Experts of a small language model.
Size: width 160, vocabulary 4096, 55.4M parameters.
Training: 644M tokens, 7060 steps.
Below are experts of layer 3 (counted from 0) of a mixture-of-experts language model. Rows are named router (the router's row for the expert), down (a neuron's output weights, with its number) and show model dimensions 0-159. Each number is 128 + 32 x the weight over its row's rms, rounded and kept within 0 to 255. Numbers have three digits each.
After each expert's rows: a language model's description of what the expert responds to. This comes from a sample of Wikipedia text that the model never trained on.

# expert 43
router:159191072209116181126113139105131124086104135151157155131142130085120140088110152129120063132104176139113111146142107114109186164116175124081100105022112103093103158148139163123131144117128136075119094091067138126135211074099147128153162116186074160170171117094122131112098111125142196115122186124122145139103110057137141140139151130118103068116113170153118184139163083119136166100111062120055111115116104161130143133148202126111163165088149158117132140093144149147089119176131147
down0:103160148151175153142156135185140140130154010151176096155124127135136159100092091086077065121228151175093107092093152104101123083139138140144088077137083107109123113131102156110117148125105055140149166064106090128176155004085175125136128130149131104128123131134132058094088107135094106135130117163110110098115104113125085103091120100156115084113110125117124101130139092128128178092123134105145135129144085098135083107158124127092087114073156132130098133134140155160195131126070143
down1:109160151167154099087094181136182111118164084129119119096088118102114102081157123119082106129188101155142191115119191081092161154126130110093099139089178087120109099160141136117134159084169102114151135101124067090118148123108140138124142143140154101189133096132132131100159129147111173179133136166070122120060107148156145180154091103117077111142120121125132160121159127155115091081089131034133208082101122121120151099222061114159131056125163117152135139093124112116183123085095177
down2:139096078146156157131166156170074163098169174115061118119148110126120137032135129088112132139143099101089191149099119146119129131116146143131222129113113155162158139120136150177181120143062157178112104128119219170112160159163145149157148188100155155071106090130080178152121166114111138109062107140172119114142055131149116132183157121084178167138169150164150163155077118128114144120150140144115139099172100127108109141077111175104175116142068120143141098140099143154085148124129176
down3:100097157131100137117157150147135091102106110135100113136118124107088147134132141094108091170128140149188049105153134099141103108163134111058108153141110152130132109108128093098122073101181140134114095138159097111124074100143134091071052134189164086103156131193111095129113140159105121130158143110132182155156061173107115134047088156162104154098134106137143098110183114119157119145132115122166092086132059089151142214149146058076064188134125099063137122170122106110128090170173164
down4:184066088144216123109154068126149115104099109105112142175064115090147139064108070089132129179154134122087111095127112148114099177126103135135164126096095161105129097121107138180130111202107118119098120126157172129086133120136095153151131083102131130162160152153083127136140120144133203167107102142163114106169084121167128144141143187105172147099122194103076122123095104106158147114124113136128136147162059148044158091108167119108138127172120117142123120112131191176169161061211167
down5:157088124140174099103141107107192084084117103084105091104123143135155123119103131127145129114107104137091079119068139093077070190086115123153165131134078132113103102152135107193144134119134066115136138113103105152105150095148185134146160076110094164186080154152193123124103041103181157101107154107111139125136145121166074151125130137151158087142107113085089179137133151064082158177120144118114118078133080120088126114081150121136119145119162039175145111136205078098141145078159092
It responds to: Prepositions of, with, on, among, within after nouns or participles, as in absence of, sources of, by virtue of.

# expert 0
router:153133093129107182062102108107140144023102163122141144078100116158149135098072141109188109129085193106155128136141139105169117123170142140119133181107117149127111144149123150113183162092136135096118090089124128149127201107094100140109172126146138100141105145101076175139116156129124173152084151115136172103095146154158077148130200124154081093138135118082084153122129076087140175165107107116095199112134110155151180109124149136181100117156118176141137137131089095171004124144102087
down0:100145108130162071143097109126122158074149089092115133092122109097118060131094161043098084161170128109157181158129144125158172061071103135136123141155136127064101127138114172127119122090119105206196102152118132135116129167070156162060112148140163058143125155126117115172121096133143142099089114187135156126071130141135120165166109117094143074131065171122090141058126114079068108147143166122179174116111084123129126161126091125129100124107143069088096147108171086150163129159166121
down1:139148148166141169157158139117058091150067154142230142131108106112133136155174071110120140089159119118144112173109161103078143125137114089147124141124155159100122120120111087141147105185149112115149132132170114109078125112132064130084103194165108082133126052135143181163151109194154082109150096153109176129101179123106144130154190132094116117135139150101140131086145164114152170102096120064085048089131081183155115152133131156095177116086150141072131090132085161155069114172155104
down2:149164100111188140154065066134102138175075161173140117089141134118124121123153046168165183118186164174103105141095184128176079108180117088116082127109106171136130134112135165178099082148091173131133171117097150104097127115139166162168182123143126173168129134089134099158138128125133160110078159175073122110156201090137107099173170146182124177091065147092120120172073098079118144064129106123119165168131091109069126111118118138156110113130127183125110155110129164151132134133140158
down3:219137107163124062143140100117161139135147087131148104108147184137107159079101117170171163090144136139078093163131113114161129131184120140194093137132054140132158046162128147144151087138104123133155060156139112141065147084135120115148164135153109183138125132105142135162124172103128155163103108110124136133144142077119084074189132084089188121081155131149141101181076092128127130085151066163133198133116044149160122084111077105128142130116088102137142155139143102168079130120141078
down4:164135096157124141093108131138084067090149140106110153119129149166167160081135127141169123065084164122086169160179111122107129131161100190112145143180155145117127145106102107164116159141138143106094079131180162182104156142064128114136171087164101082132117108113144139107142154076116139142135099170145104169142096097100145091181110100187143146159126140099132103161126113064196122136061129140072158092133174127104147136078107091123128025122189134196187115118189148083130103099165161
down5:142123158075111109158112052166119113111131134110203141105143146101144139148091139100114078124056142099185172099162102078099134197121170171144082071177094108104107118144158108110146154163122076121136096083134098089145090164102083081150081109080141136142119138074170126121132062145122052079123112170125166165120144112203102123116134127133136080190140117141093106127062112084126124146148125189160136148142076155152112141145073070138107115140114149133146143084107137116136051122148107
It responds to: The article "the" (also its, their, any) right after prepositions like of, in, to, before names and nouns: "of the Niger", "the first".

# expert 49
router:116180138139030172071116121125116177091116098114142111131086153133117137145135219174173135100085197110114126080148103117161066140134100083133092100105127117118149098105129108143151182160096154099113155122130119156137164114134099186092134095134088113094149133134147170035173119124091151154111161119168133059140184150192094122104171132154098137150176081084093160172124127086094163177112085183152182138082125103110180132176119113151125120133141129157166163143135111122099115160121093
down0:129168113098124114102118145158149130196099162200127114147156129118113138038172137165103151090167143154178112147163135172073194121116164171114183129152125136091106163114114186150176172148166152149148157160133154097095122071087154133091129137164156122143104073124132130168077160146162150100157117079138136105110047074096131150063108118092123161141110150143094056101148080141112117132193156108166158168121133175118117126108165127162173129080112118130100132091124178166101171182103166
down1:108116107119113080128082074065229098056131151123106123175134132136140182154127115105151119156108111107078187152115144117100124184133130114110159077120155099158142105145147087178110149150141083100109121091124163125101139116173109133154132100102100127142114083117128076128139094193110175104096179091170128134115173131120115157066062108150103097138123122060090206148139179144126160193098124159081073122118153106162179174180109107168146125112171103134200149124111126071142138110125122
down2:164175189154085133166164196126065146087090168136199141066094098152125133192141142146117133112139137131138149108138123102090128082105128065134163160165227166149129096127105114149143138161158133144063143160137081138127192195102124134087072156135115121164079109143164182088090093135125175113164116137166141156142141160113131182144123135160085118148154136152146141169155105136093142135086063088107077086133167158097179118143130143087143101118136101119139099130056159120151099140136080
down3:132114128087155117143107111139124070090176114110134050179119085128121121048104112142124129186114092149164108162113120128211087157137074147151161132080055099140124123110155167041105152148109160130133114101134110150165100132204160101221164047146133138107148160103121110126144135121123151167118150106104158099154166190121117106126140093136131088130125148082157109174113186139149155145130125138163232130095041090157133167147101140102126108168136103131147125139140095128150134117113126
down4:143082149133150117136152142087142160153069139103069126071151152148186176168119091132116176166190119137130133131102141152129132125093118118198076131150106151132106120110093165153136122160198121152141095144151127140069119163108053125090111121127144120163036057133060106146182109130147136096095095119142162146085150114085084108217175123115119160183174099154154115171124097107122157080156131139052173114083146112119170193124127113110073140126152116124118162145077117146156113112120123
down5:126131106147139110145117131127122113135157138142191142035106113154146070145105059137156090141126225139179132150137118153127166150172218143087151242092181146114107145083154190165134155144169152133101187106097138137130147109078119104157109158149181149116162153115178143118109111110151151164044155121111192169094119111166120116105120120163121076108136125124154117159141108092134130149100066079141072109133162144178165124163146140150142113124113143078153139109151114100123116143110080
It responds to: The, this, his, same, each opening noun phrases, often starting season articles like "The 2008 Eastern Michigan" football team.

# expert 16
router:111148106132070176046113242116136131140171165139075158080081134107125141107118131165123135153074136136147076112151122108060124162127172136150154142084128154112157113086159199140111094113099097118123147057148153128129165125097113141126170147130112141121123161085122139108144130163098132098157103098111096094173172118101113154137142178118100138164128121109106245136148107110152106179177108112144100109133130178128097114155135147221140110101102165096139189118072129106064124172112115
down0:178132110136163122135113129155167121155107123108136150165156092123100166142069119084142119132084130117102182103155130119165074057042178161113112112185143138103114152076121115108169132042092122127133085185127139098116084178095119141143079152156106158109160164124132085067060175117083145119130110110114198160100115141182144180142113117163110085118085097189123139117125101088157078128100125132153148059100174074182174107101117098144155122078136107082161097113157125121094115103110117
down1:173151126142147162057098114111084200110122142129125092149136133115104076071125124114142114150144161140095112101149091094148100129170132133205118077107151060132150108185123128088113125128147100092095117140180100135098157131116104165113188067131126154113091134175186124132137034118108122081093127086097168099147126134077106136174114161168135078152085128109192138087125056123161117077160122140089127166148086072177170145113130129113128087129091157204152149145109131157092169148100084
down2:174144181119104127134136084122175147159127161156105152080108115154127060146182095073104113125164142107104164115135127167111125170169151163108197240118099155118143112180075089132148073109133140134138144078111158137130111109122203112170113111107188105098072086168112128137088086129133099118162130073078094115218130163064139158136134128102104083128132092079113114107132140148160142107109161079127179120148105123165101086124140142103090090122162117131144097132145151107075158092124197
down3:119102115133150172087043112111098121082139101081156132128144136204166126118082149122112095168136110118137124173068166141068069127131086060184206070128155126115089111125167105150117161178095079193077137130145118088161137159116165136142124118126138155164095102119067167175136132132108127153098135135135111123140132123144102167099136126114151042075058146148191115156198078134141177137178121093081178175143108153130144091110139124081107130102170105131123145135136120149121161146125153
down4:104159186130153182134212097162141175129080141089140101126153136097123089091159066102168196069090172092140151113146140115138100152154099101109137155134119093190127146150166102150160141163163128169187103146115170122109161156182154091198102086125110138108061128160179138071165143120125158117112172163084127204160120071073139123116170143119156132092132065070094151119101136130136174087126125115143106139144166078109115107149153134190164114154125130158127144089118079120139139171117101
down5:078122068127160103129133156111105105113071141163111097105141073139116106180181091131115133216097134099167105114105147114111128118132072165100099157088118146085103077105165074123105083173132136113151169101142048153147124123072115141152077110117113125107120104115122137109055014119133184065162126180125108128112110146131108116108119153099138098144117114106148113143138134130144093077083125116107111137109171074080195186128147196102128118061139187090122143122177127134080112116139143
It responds to: Symbols and codes inside tables, coordinates and infoboxes, such as pipe separators, degree signs, JPL and MPC links, CET time-zone pieces.

# expert 63
router:113178129121049136103143242128099156057120093148151164155134132077095129163125188149130126132111181108195125089130147094111160154135109134152112152108125158114103135086120114096118161177167165075159118087136093194071140156084108159102118149138149142083140115120138132147106146162103120065128084126164121111100136122155071134132132208125148072122146101100084140160169107165108137089117137093114127141104129179157099139168141194130157117103101183096066119111097104065068114135173116
down3:163179159120132139118134138109114140088138113148205073151145174159195130117174108175121087108193115151134087139129125179141123141122090134087108135108143133057170106149142151120170091170143180126083155117156144096086105166117111119116117153154149092115146083121188118109170111088066080154159120053089116166133147124093087175095158152102114168112058180120097135123093110113179110054093113102111052115172137117188176142098169105123113107114100077124141112170117115157112085154168115
down4:135130097117120181139063160152169140098125155140160114120160155093083125146194154115140120122102109159061159182089184122161097136152090117110127129074147123165128138184186110136151127092100087185140066074165137146212134199150068113122162096096172103126112134118095145099096080140110149148119126099106103135070113074121127102161083121130079103118172106147126144080149121154167102088143100133165180175171095122161107114169141148107208133080116102144108125099132150132094193093083103
down5:137156135212120195117123122152141105140077175152107128149116155095108151135172130156141097145170066142172208089114132104103158083131137144150140166110100124137091099129145074075142177132112131081114099104103141156113127073135124156130133168029187120096158153051139163170130066100115151156104167164100129086080101145176084084154174142119108129191118137122131121148158106162057187111112140162132132127130122170111108123144176116153154137094113184147089150092115127090054151141113146
down6:154142167151106098124144095117112131159053156157106107078146112173159196102115077102111170190126138143139100188123111104143116148164138166117126200158125092175057145086143144111066177130139106093106188159099141150100142120162129110106213105114120111104182117183113159131130092134122113120123150140113129142162125103153157118163095146163087079072094185172139146169180106135063142142171156193138180087086151129148171119127131166147123143188110119132072153119170139102130136132197097
down7:127103110130202117119172133184196167102132165191167134096102108173137145115121100097068144103090085113114165170102124119176164115130097111199099145110127110139098179125112093073091124106130169176173122154072099185138160085138117120092118153082095113145082188116103143158060139124142129075130109138101141123100153099143083083140128128098078107124156182160126189122087130172127152120097148084091075131150111089141134179109153052092171142122156082110115114107134094103104189100162112
down8:149125100111189120125148171066104163074120138092111132119139093123156179105159104154109116102131109105138158108154146165127111145118133137155098142135103150123112128134160121115183122097152092104153097097111118127072185122121146118132165136071175147161078136147148147168172119115053099098117107103093121098129087127093093144130146202139153199177130128181102220083115076161176148114071079142156128183148175128099170087138106154155164138058149205145059141129169134055127111136106103
It responds to: Word-final a and similar vowel pieces ending names, places, and Latin taxon names, such as Deepa, Austria, Blaberidae.

# expert 23
router:118185062146084111121136145077124112042122111145148204063157142119146104128135205132158146128099226089126119163133191118084127161110091172089110121135108129159164118122103115123141185164114089135160115143106148127104184147081083100106108114105121143081173110061138165098114099120131140105084137143138119078117132085111091157104152213080076117131112143112112204104105103079132128117121146103129141121115133115166106148116125114171163133161122153107105223093106079128100151131144091
down1:143121163120087115123158147155186122104139168123155115181129145102134171205114169154142128095157156135147142123136098139130195156123113134106113071133172127122122166093171113168111184106140118193097089133113062068142095159090129056125107109127114108163134124110176152116129147141095150151141090181171143149097184155117134113165136099116123134091146089167121109137130085166102080145114150095080129035082209132103128118131137095131121141110071188193101076200181119163128116122159072
down2:151120123154124119137135129093134133077155079182193206054141130128128068124115103138180138121131149148127094167140133097160169131105114130180115127157130188139180147161158099130143149058160142160137129165095157157119184135116094120130106146131127140091151151129159146129156205151070115184120094056130161086134088102130146142116109098107083142087174173162198137223162132155104172129163102135159161066108042114154103141099091119086122128167142118093143106116078096150155127101127121
down3:124126095161124195113070151138106110078128159161163150124130152087116127106051110142194113159174160125116130114143087177087144103129148054157083129129144181109121172138183153124125170130177137170146181146166155128133151124148069148110178125078193109179152139132133115121136129141099116117065123127175112133176121128138104115132099125147117134113131195159165085056113087113124123120140133163141228105127092092160129119093124171124084190158174107158116127119152151171195079058134133
down4:089147128122085177091105075086069188197122108115103139091147129068124152157085154109109160148036156131165170135062124130153162159079141123123153084125136168091189113152139146108099146179096125141167212116193156111136128162187116070102092093188104054121112087193121155163153145131112169163076102131104111124110130150160181117138120111132131163140116135169140121129136133091074179126094137162103133110157142124149098136096100085111139124137132116172110173136117168173162149097150108
down5:133059125123121069162168129134093060163180088051169136157129105132129068123144176142134194137118121182101175142148106083131135128070127066113126114191126124084139098115127094064076101149156109188141138124134091075155148132144160112142242138113096113105166118099165120132125165136125182093114119205163136123127214113170169197121079110122134156166088120122134135074130162107124109153139147110111096132117073088133125135094138178156105095129141156131141151126148120130112130148130122
down6:126085103161136153192126144118114109091142121093114098149132094067166123127140133127143121109076101119175112103178095098131129175135141109129094141157101163158112123133123155165112085087093075152156091146102167159154127147111089073167172111091195143187153188123127192115116120148170147101050138104098142071135128056162151131138172133138147200129144134061092105146099136078138165158175136148182134174163126106133157165118150117178144136064207105184060161144146140098145129101151135
It responds to: Apostrophes in possessives and contractions, opening quotes, closing brackets, plus "of" in names, such as Mona's, Don't, Institute of.

# expert 50
router:165162071145116144089137144145126124151111155136179169150063069147073095125112186120173137158005165105133101072162153108115106117138136129143158138101133142096131158152124123117110129108098096065092113137118134118094175074091115186131129063172096093087154186171158169067132126139066123156173140146150173148077180193109150092105120123172137093113145144152143129113158152093165149160164157151086158153105126129137171101122127144113123146132156158100096148081123093102137182149110064
down0:103170118059103111119083132127133144079148154153120172136173121119121143143150111099061146120089098141135179150106104118138101125164129130092182056118155115134102100098137123129125096175138108139157130135133156100159191155140103127089148112113130045103064115107116148118101116127102092090135170111054146121111161142096083117128086123131132086143190143139072197119158120174059079118114171120205146100128130154152172155153114163102162076149060105124080170166111136030142135091170147
down1:092184134073109164135165123128131137170137159115131173125101162087085120107195154141096171159122133149103070135136107134152133098167164103146114163144144112145144127142102110146090149134115113067139174109180147119086146044173086114109139098142125101114175147152096175130129105145116180190160154180136173161066158107074157055116180095136066144140165099132136165101147149113128083107138130111161199164086148142132077139135070139071088211158085175165145132119104163122104126167127134
down2:138157152128182116138139095174135130140138116134169056128155098076106107113184106081133091110151114149130128132133060114125131079172132088101138151135126092126115099133112123147136129096113137156138169170088131095148162165168124116115061101087151135088130205123128090132097166097049094126081188172116152151108120115120175135132150122087159120105066097083196093132127096093087159190140125069175104082147065116089165146165131184155170167124157160089071107064135111151083107142154163
down3:119141185197080174132131174091171153074133129114120146060131127117124085126122131095114082134201133151124103129187087142107187146128107065081049147151148122086152097129104140074133117162120117113108134093047162147190121094022097108151149093082177162159116144147130087103123141148140103133149128139132162125111130132144107150064100118170073103150099105181154124087075129119119118126103120151152069146121190187133127098133109128104163112159123117072084119139090122161127135125155088
down4:101056134132168159115152076141160169156096155155101151178158131110130145123159127091147057122164103050088161129102096060126145172085159113134129099114063133131154126127175107077068082096094219095147068120153142127133134141106101163189115113138115165142145117131162092133189149096184094126120109103129112155168090130128140068046121166075153156137174106117139181170096087172133128115137164164149123131142142116148113122125142144081055163174075149112112155158120138111127125133122100
down5:133104141129141133141141107157149094167106132126093046155116154122139105087122168132175136109115145167053116092141163135113153094107128145119092089152110144129104153148113176105146104163169176125126082144163174194114135108153043124208161172129120132118145130153080079116134141139138092115150094108092163080142150171142092130118101216114137137152125091142065094109111134183167165096152097135193160126065042152126085135181132166072138118030128139135133108181137113128133110133153135
It responds to: Adverbs and quantifying adjectives after was, the or a, e.g. also, first, only, later, subsequently, relatively, several, both.

# expert 44
router:079182117116004188083085207089085179084092149184151142097139125116076151111133117105146089088132159074126093149154154137082137109154110134018159195135135181148111137146103149150089096119117088156137153116119148114100143082146074178096128134139107150104120110162110153118116138154130134138101132100134155060067158143171128085155088150134113104137125129074153148102142098128139135156126086166141113163165133114114125067142133095127126181139123195132124148125115081113099130167162121
down0:125167154173105132155169117120137131183099136136130164083107102108176047165154184122146046041105184140154108110081147118090178107164100142063169149131139097111176104117136172167086091141120096113142144110161076077132048088152117148119116108101139146097131158129146088147091107092147100140117148110148111133153117143084126154163182148158156115112076151192169112118212122146177087085136133136164100095176136157209137150161095129134149121143120102153134136089108109168162126111155147
down1:081162117110114122056090118083118128104118098090111092172181092101149149161123062069110102094165113106125127144076134163119176077107143145136143135134167137135095210183093117121099210124152100152147159085112098104109087102114114202103109077122155112117171089151137147122154176163181154124147082090170107112096114103132162097156132102105169078091165220116111160093149114086142141089111133204107077112149132111116123107179103124095128108110121160101107054103102144111130119103122112
down2:158101179125142134188082158137121139120119108178142108166120124126107135161136176139138174068124127155063170167061162160157125105160147178143113127114121160128179184097079093134127125133118134141104165102150086130146078173133124140078097187102160169145145085124138127163142159119004127121178142118155130123069121213127144075124119108137069046111126111147151139109097161085127128135156091161143104133101139088175087158105160132095150110154098181162128093186108167139129179138109144
down3:138115125089142128109145082170167198153139100115119078136107158128097111104133068084130214166123138188133133134129099110132217114137208121091184119160080153161116117118148153091186098132113118154111127053133125164154111162114063149173088068108160156110113100165082158193145088095103094165154154129167116091113092078183134105148131133103117119093149114071156123123117161107152114128120140137116086157165138102145083079092150128147191153146109090169095130109092194157110149122106141
down4:031123065136139111133113126115176182178096090110141130110124160169094075178145182082191089090123120125177134124100124052131145082114157080121150125185150156166129150135123162096092125123106085160130155145105153181194102155133122153130116092094101132132049106173111125109137115171178138159064154064103125156149123153130132060109126121143124141112097123165130122093080114117108078143131133142117152130137102155053171169095130141145207086149082132106197140096124137122150102118118155
down5:120103141076156132114139137111133115137150078059131137115158134062144092110067138118150121161127097083085099131089022170081115139116128141151156128145091145087128152127142171057129201112150106099131050094152191101119095026172083162129121145150136131130123184135112064102177065113143109128080153163157090124164131107127089104127160125107112143156059123128143093126167084134148184179097135129112155119105074152137123120090123128100152160158130119114065123163101167130163121143117123
It responds to: First capital letter or piece of proper names and institution words, e.g. Comm-ission, Sen-ate, Sec-retary, N-amibia, D-agenham.

# expert 33
router:117170097140099149144143118085160157043159148151131239098105120105141112078122179171167131124159148099102086097169162116124096121142111136091102087111140165101166125076091124113093174192155146102126118115139125125125204123146085146163125115143163086102122150138168128087127150125128121129156176087192145143113191080124078172087103164163058108142140083182079145112131135159144203117118119105125129124099121102103161163166203103122102096145117178128105130131115100088188102135163093
down0:123106073101166093203146114154143121091154163140149117141108103153090102045169114132092108125172149134094094168138100121143132178183140142151123149149101107131182157117085100112126136082111162150162126097191099155160149127131112101162139134086162140131091174119084128108087190176095138144072112127095172173120150133164170116112108151112134106090141123140157123166166147118082165116154167111115115169075143098134155114079110106080108084114141179220090074061123131114237153112153133
down1:113117117120099150147175157125099160161110125083174162055147106181173104161117081130199072111160126113143109183098154138089177133174091157149183222115114125086131136091143129124183105107115115098155100061079089176110152151191113140164115135147105177129149133136060154157185111119194114113097104128105160098128076133143140097128189121121175093157109105111171117196110127130127146149134083144110167179148096117129138108095104155136127124132148092175145139141097178194135132175088131
down2:130098168124128101130106110175143101099158127144078174141114142118154108145174127117107125127206097130069138135133141109097078102130163179147124102125109161136137134177092165127126125084135123193116125141163069109201115039083134140219124103135125111154049137139145105109190134144107085138175108139150075125129167177060151182106087127116130110174126134137145112144113089165139139147150137167106133096103051143149082130155112169084119079121137148195122126186141084102139043116111103
down3:115125157146118129081080129109158131080165129148177130129179141123216094144177096117146119135151109109153074144157107134139172166109151110138121100195151161139142163136091125062107193120153171186119174140074106127163133137109169086146206102115083136139125162132118095175147150156129085079140114114112125126148143130136113143143107152112110119186151144136107149142107163118141180153115129130134133147123095165175099176115101189093083169105075093101113134176107092134200063214151039
down4:116129107127104149125090123155123114103153113137117092183125130117126077118138168098104174133076151117110147106146091113177094126099096139110076118171101125139127158114127137177122177121124180116133092102130164135196152122121164125142144121147126118152115149121150096138156148128164116094092101081112163141147165161183132124145080172119113151163094205124119088119172127085111099166073103182188106111039115184111113073089127159104078148173169040237112094188132090091085110122159084
down5:133151167110085081140110117094157116129108144145091139155169131102129124114140146110107110097096129114172135099145127076139062101129068166135100169100121122108165088054122164114166139145069192176133064051131105185152164082123199116071101087148123111125087138121082154097100102150092169105148176157107115158132112207173129143159141098104099136151147127088128124173157126116087090140104158083118193115082172165119113081114098167148092104155143087179158171120145078120095160156082112
It responds to: Prepositions in and at, and sentence-opening In, After, During, On, usually followed by a year or the.

# expert 18
router:154171101156000194101139181100157130081142170147125137130092118108084154150094222151148156130096142092157165154187116120125094099109111139143113142110150094155103144109111111124073128158090063138134137151098064182175165133139082133129146173138115120133109158128139148096112137152139108118102104129170145083131139143169107067139106119123166058143126112168122181103122104142139137148136081150115111147180124148095121173160114155136202156093152144153138107090151093091059116085136119
down0:055097123133173096113091131155153088163119088113080138154162107148118156165134128144179153078141133144173169157128077154151142150142139171162068149115094092112111137164085159095117119127134154158115161109178117135182136180138092125066173110153127147140140122152115101087167110142115086135153118102111161108153064207205089133126159110150174153143147125105105124139206110160143115201143119188176144053055142121156173085148109178106067108139134065131135143148093155103123102106131127
down1:153119123139171128115123128123149141157079093135171141104146153096168171088200106122169057175069150134146112086133149141116115142157165152089140141094150104132142141172122172148151096162116131074124130148205147086133132103100132139054115104143125104169127125146103133061142116114066138146123187147093114166198145146145158160116190187092149155100099169071141111162124116116114108152140154142089138161122222174146177123202176135123070087127146110145116181154125143194128113171132080
down2:128117101127111101106125130105080133181193125208120133170181127139143174096117103179200074183084157148153097113126135148168180143104102108113196104139137117067137157131170149167139120152150122103120141134134181071095073106161095116126117103168142083123163067138101151102147147174172116116120134145118121158107174175117127105106146162112148160109100217134137086134171122094191173124134148152159143103064125112124056091090168164061149114139145145112153130098157103184128081152113093
down3:175160105083136130150130198078112130151132117099078111151088106128133133133106146166117106158079127170167142060134130059093075145167119116081160151110141158135132100133105122120152078151144098096090170178084223087099169115077139115097117107113102129126202105167136126119121147141070079119165112104117141143141123143126138177125200217162127110133115058125105123119140150141066153159113132099123098212127149164102137128130176137175169115136147114068161110122110167124167158104171083
down4:094129118168114124147103105162134100106160133113114119076094152104156093134156104111191152155110147098147142123118138146130122101127099164159141111164128151165100194122108156160108207065166196176123113140085121116072132148102108206121078126090098091143117113097139079125136143101127106153141114185132123064118170087103104105132086076127086133128103134160161133178092114177120141114146153107112112114109128086120141129154153056034182074144122175122145074123133064069147214112179147
down5:197117124148149097133149166133147139123088206138103114175112136092102113154120155100155183129153150111127163104151100105166080149082107123137139135124093141148131121104174165092083054100152100142154058141125032078168154196120160152079190073142155101159146191124132117111143108081114119128086152130125130124055142145156100103136114185142132117154144106127118135121106121123096134117109124162161146176131116103134160167091114101135140221060175185181100120079091086114126117096179130
It responds to: Word endings and nouns closing a phrase before punctuation or headings, such as years, career, -ity, -ation, and "See also".

# expert 1
router:112186148151080182094125255152104164126142190128082191174118166097169136110087144134152132129147187141102139099105125135113127136120127144084097140070133159121127190108114090093122132146134140136074109111104156123165178083114087122097138109120076135120139091129174186051103108108116186129145150077188095117091141158140072112122127152106163099085189119104088125145137096116158149124128113157173087148124154121134108133128156148117147178155087110136083217111068117099104119128132125
down0:181088193132156183146146113105182094138098100122067158172131125153166156126114170112147130130122116147092117062128168147106142155132129160145072102127127143080099139174100125125128084181162143111119134118171118132091145123210135084098117117104124183120099154119093104151111171082125123174144114179149099165084146115179048105152178153142112137104114184056099141084167146137118136126147160126036170108098205120165185157076127144118137180129103139133128105122170134161073160094136100
down1:141112125142148063134135171174109122123082126150208124137121095158113101096144148099089099083032084141177121119126134142198176142185129162121132096062099139088138139121144095118129103153148140104139146189156170147104090086120098093100117140119079125193123137119120075131061143160118113169155167157144119174097170121159146134031189128100149132116108146094131114127150127104154135076064164143094130107116163126149060090135160176143110107097156037118155142110122147157130155130173117
down2:115128113120104217133110120142167129179125106085132155117179149148061144157186098100166131051129193139121110110140151206090135093153140108122186129078195147112118071203088150108122132165118090110152171136100161133158205097102127154068074129135148171115152073103172140106173153137147134164144129137127081143143128164105098076100086159151162137148143139122160121150153130108090084131056129129057133159117131113106117182119110076103129061125141136129096094138108134129143094151157100
down3:130103139190113117097160135132119137151092146146145112120110142126125149081112090172141165118167127125082165096075145127144124148188104082124130112080136173116116108149161205111113079156107144124108112096110176135153127096125123156124145129100085136088164153183194133133100193230096064121124187126145093250127154122161097128086102119133088103106128110102113110163136122104111117095163113174078174116131141115167078147150131149193155092147094139145119053172139157098150161071103101
down4:126134137160198150158126153138188146134116137105174135152101171058176128108172170125130180091149162142135152099113153124109128142098077121119129113197120104126116160088122118106135134150128148141140145128119076220098076148126129040178149085094047165165123096152132151126153159114177087127144109162159216110130108163088122127146147088133095139144200147113113155167118112122108202094138116101146149117109172182147129086142185139103140103045116096131111159114134169118170099124185099
down5:141142081134068152127148096092073115157098116115130113120128125126101133184112116105077124077133132128158102082081134159144115102122121178121142153139078147180127101144126108147075113135153138095114145076121132173132099113182158156171132131097151110070125067106086165084159072095168209164110141141062144148113168120133108152091114110154123096125138111084128120100177181113065193109170136160098149163145118119084092123104157167094106116088142199119120157188086193137163124026119151
It responds to: Second word piece of proper names after a capital letter start, such as R-ishi, F-ederer, Ch-ile, R-adio, often in tables.

# expert 41
router:122218136174043187094135238098111147125122172111158161122129152119115150127157127142175140136127118055088110119123168150038121137150137126095132167120127166137145096074087116122106137111122148151087116134138105147130192140153082200156177080165124112087170149144102149082171118189125063130114145086121079080142172078140127120135104125157087131177157091112129193135142104121143144134106153124087085124130096104157164167125149119170107136138137167106090155122154113091078158148149128
down0:148075190096164102113133072108112131123117112125172149100085140126173111153161139115200128118155114125141109149103132219161120122140142090150098150112098187131103097166131064162201161186091132107143115062046180126164150118170147143155121155154126121149096195185095101100199111113145151179132120114174115079134085142151083127114141126161132075174179127087146132093124101145177124131112078172113094094150101099077116156139136131070156158106083144140120135146096118115120093178143098
down1:113106111102111122105169108141161175145172094158147135165196132104151112164208124113084177188088154124133121172131135096186179140138157075125117131161119153121130113138185167171163116119168128127181087139119112163141161209133138090106145180186102151147097123149079092125129141216134126110078143120160115105130103132143139140131148146125189071119169112128084119157159067152108108210190161183175152130097133110079104097111123113127090125131138040156143110160116123095165160119105112
down2:163129090111131114161153136167078150154139167171131079112145118104147205161092102119162168102021149161156083119123132088112194114139152081145138160159102124107124068188104178138152050138113100140096111163129125151112103081146082115107053114110135174118107154148163099117140129164164112170131181120152112149157058093163161074143146173124108183106146103135185095153135127118130140133116167136145139150163114107118062096147069095136083120086078149164162151071141142124107155152160101
down3:149132139117161055109119086088088170170145174161154125122114114089086098135128150098120136121083125161196130142115090101201157138141134137114126129169089124133131145117144192087101183103118112091134146139158132155185075143183070098130102093149127098164183086178162158130129173164134158149154115109160164140114083146162173131094117141158145153108115166075133101103117055171141112139058086137136131103144042102222147148110080113132098153135120128155088145124078107160059174111138117
down4:126150168140152176153059146127129071103127136083144116103134112097141134092171147124105159131184122097054093185166143128136093086117102113119124136113161111190108093084106086126147169147107131105122108086162119171158148135151171139107146116132140131126098177138111122155151115122146067112139139162106100055174129154122112133103072120114088069173170124174143143075143177146089094102152146118197171101144123144088148164137174137128064099113133110167201097187208059117101106124085192
down5:160137152130181081139155134146191103105192138072109080140059117094138116084075166129117112069191116121123119038151168183069094127129137149046127150123143131151096115146185125083138135091091153104111105134175121139062110132180127121079105123091151113094126100126144083107125144151107128073127131134132066106162158089106105110137176151194123143106123173192146155167123169158122116133144118071148112174114107088095090093101103127101099106163138132068083088142114109152148097092157113
It responds to: Capital or digit pieces starting names, codes and catalogue numbers in lists and tables, such as LEXIS 2688, TCR, ESP, Maracas Bay.